config.toml
d_model = 128
experts_per_token = 8
d_shared_expert = 0
moe_layers = [1, 2, 3, 4, 5, 6, 7, 8, 9, 10, 11]
routed_scale = 1.0
balance_bias = false
lr_router = 0.00144
norm = "layernorm"
beta2 = 0.99
batch_tokens = 131072
dataset = "wikipedia_en"
Below are experts of layer 9 (counted from 0) of a mixture-of-experts language model. Rows are named router (the router's row for the expert), down (a neuron's output weights, with its number) and show model dimensions 0-127. Each number is 500 + 25 x the weight over its row's rms, rounded and kept within 0 to 999. Numbers have three digits each.
Before each expert's rows: a language model's description of what the expert responds to. This comes from a sample of Wikipedia text that the model never trained on.

# expert 0
Line and sentence ends. Line breaks, table pipes and sentence-final periods that close a row, sentence or paragraph, often right before == section headings; also word-initial se, ch, He.
router:505505445566469538499494500491479516488510541542525478508472530513486531489504466481492509477529493515535502493514487523499479502498510449495480482486520492521507493494516483495435479509504529497540444512507497475499524472468485446503506495477460489508532513528546512490524518517477495555520482509455487508482518543510508550504477549502521491466508556480517488527470479513462497465491
down0:527515465455511490495473510446504492532480492510488466440503503518500513487493533485481460520508482460511515509485520498542536504488532527518478482490514502510526502498502541502490533470505486471489486493534484500545509522510494491520521494492493518506495453496514419515500496464490491508507543463465532502528538549459489559498521487535488498513447539527520514516475448484505463514486
down1:486503490480514510510479466529527475498538480507547520512506488465454494535458493479480449498529479527508483523493468484489527466502523513531505518478549540506484517484543489518535502477553450489485488486507492529499531536483488518516512482430553496539485445514472491481484467500538484448501489519502482503486466523493493497501510524488497485511461508484480493535489502543522535526481
down2:575507501499475509505560504492497495516514535489503518484490473483531454456501492491520498554525529525499503529512480474474503484474568479508507508514551474485490515501474450464489537499509538495508461465523463505496525512519485480498496507472493448492502511480533475501507496497509520481545461483531470484460495495475499529523522504521520493522505428505509486512441495496486521493522
down3:456510506496471555486538487516559537496501517494504509525524466505531463499491462504500473482489487512492495486494430488513538540502512470477494504539464523458522519455500491480494509498514493499504465525524453511519512473473488523512524546521584466516475540500487505515492452495517462528473449475484491506496502497509486472512496488474536499476523485508491503529505515530516524534500
down4:526479521480494510478497495488503528496474510468552538493523481460524494509529525483509503481521485500485540444533511524488516465467474485472543505476516462523480473522492484498482509504472463540533465493511535524495542560501501535538479484497476519485498435457480518518466523503534478506523515529536459534490524516504508529514504502456496507496466495514514511457446475492499478507487
down5:463507492511508498524530537498522504513502493543484529484522489527471475460493459495484499535496508501492557532450482478501515522487475477490528520492515492464486512490474528468496505487458448476482479536503551506473490495522490479471495498465567494523492463427482520504514491509462521491519506507528508473543472489526491470493541507539461475526527491527532529532532506461505503515491
down6:468480502498517463519492488465499547539455520486545503519495521489540462504491474470478517495480516448484502485485485512501501533526546515507497523483513489511497466496514520486461510517546499511523486493520492472505525511473499519506531456475488502517492497516491530533556487483542537506434445468499531472517467499508481487499512553520496481496507522494484455477453518531550482501461
down7:481544493500475461511529506473467532525508483467452528546516500491502477477536527462443505508488485501473466494521481514500510481513525528480518495498498473511543467528477510478527526544470486493485509518519493512496501443504516528487459483521430465502527467531521527501482474549498532493461505468533505482468503476530492545477471466519519519502491501504559524507500494526514513505490
down8:479502468527509487456491507546502503524487526516474524482486493487511517487519489504567433524517490500485481503471473530509505584458492521469512514510513521527461481512506492493520519497481493508503543520505467456530464541452504491469503481501462521528493478513456466505506480499559492498507512462469511491479513468541501498475526485509517507493561461497484530528476490488513515514495
down9:520508523498492506502534498504564529472506491483484543478520495489469480503493477501500496542505469503458523501505511511548518482485490541488480534472477523526468514481467470514507492530498488529468510528468500563537498476517466565453486524483513486468501486481437514489517466519496497478450492524492527477525501528477510490478531518452512501534516510476493556507491518506466462503474
down10:508464448493482513530553520564515517517528565487505447505483537513490488477514464491544520462525497481514447510526486506498460479473455488532443515549512503511489523522474467484522477491481510468500469478496520508507508542467493515504483478508524503499505511510510505504485500504498465498499498499483498532488493554459556525454513468502531479503500488517521487507515477494510534466482
down11:435476484467488436487512515507502504492505505546512499507519513515495502471486497498480474486513516534472525515448500546488490567516487488512516474507516533485519487496507455500538529499498511489509484492479496457531493533470523498459477492491442464513487519482491495462526439537493553474495502499485508501481497502500547510491516531543443515494507514526550514523529515484539487517488
down12:456534519497486457482508501532479511501452518499506515500473536533532539480496493450508508489492512505448532510492494501537533502523535476539500529504485516476506483517503539522542497481521511490523531489525536486576442488491509468517475499515446481482494512467466449513491472513499465514518503478488499501491466507526534526458482502519489528501528525493522485483501495454463484462475
down13:490517492483536527471528525468545480495468470492505539469490473501486483505469489497536474438494527486522534472483524493524526488434492493493471544482486475521518501480495463468507509521516479479558489520498477549507504483504487532509475545469536513462472524483510508487505467500528481449511504511483530508529502555484481483493493518517528493528525531528455519502506525469497472523535
down14:492500496483527518511515455489539533507490454497473504501489474493530492482501509493517531520476476520514485466508496486555507479494526525529512519476448462454497514493514525502492499470483526509523506509527525551464468498543516557499518509465508534519513474532442497487529531470450493463520522485486507520482527520428491506484498451534484503494542490498511503510493508522475491459460
down15:485521525520504502506522486489506533520468502486521483470486542469566544485505467503489447488466514513475563462498549495487520501507473463464495497507501527473484488527511512497489476513482538506504496500491476464505482561472513508501521531520527483521530466502503489488452495454537499520500501512512495446487487470477488513542472525465477493472471528515502494530479568510526527503520
down16:495561535511519522527525511522495477513476466477457474523470521483520476496549520499494522541485515486492506517501473479526500506465518513432520530495503477530493499480488490527526503505515532486483457524471497505523518462487517484481492480496497456510511529513492505504491480502483556482430526526478508539521529498494486443513495474483538499484531549483521513504509494514453458445498
down17:518516519517507471520511514445463480497539485500512521497454542494515504472487474513467487521490532505524522467497489493508477458490514533510461524489533512526544495507479532480536512552530534505481515490483525542524484541503477502483478486441490482535513442510510463514491464510507501465472566490455487492529503535464472495489482518504483536533483496464520478488501503479477497510540
down18:520508493533470497466502512498508530498454469533495530517504498458516478476464540536484499478474440481500536476501496505520460495461471489474477502469508514521525536505471480514507513497500497516557473504547496519528484539499476530478514491537487503454473526522503482492533537527532523489542469507519462504472526515514540494493488536540464479480478474551511491497511494502448490511464
down19:536466491519498502491510492499492545528508515501507462530520509479499483541488491555485487502549479484491518477517509515525496491502471510523525478553494475501509457497494521515465511477495491494443490496510508421454535531507551518503482521507498540460513505499509503494531494508517544479502463491498510502514505476488490465452489485529485517472508496435489484512527498461471556557475
down20:488468491500501539496522484510519472452490460537494509537506485501503438489508492478514500531499503508473520534550496526517501530490517455521510527496542494521481553502479436503501483525516474493511497518487496482531529472498511520502557486511571453512508503466542509454493535486451430503506514505492492479454485520502489493515499513501497508498475508493456486503493477466524496523531
down21:493462464533495550494488539500521525469512495505463468533468517555490453548544504484530534525473485536517509508507509474536488482479532449489494524528501471504479517465505508515449518491506502495497496477488457446486471488521510502482500508490515529487495502433509505508510494494508508483498535521444487476518467445526506529512505506490511470494478504520511535514507520460535484548490
down22:534483479505467501507542501501500514502497466540493472484527504505468521483497519506524473518503476486456498504541524480486451528526478504518448502474504508503542481526494470504479527498463472513557471469487502486458520497492480476515495488473472507483509435494519501521505507519452513495490506513533459521516518505505526509444509537529539476555545543496511497521489557509474465494533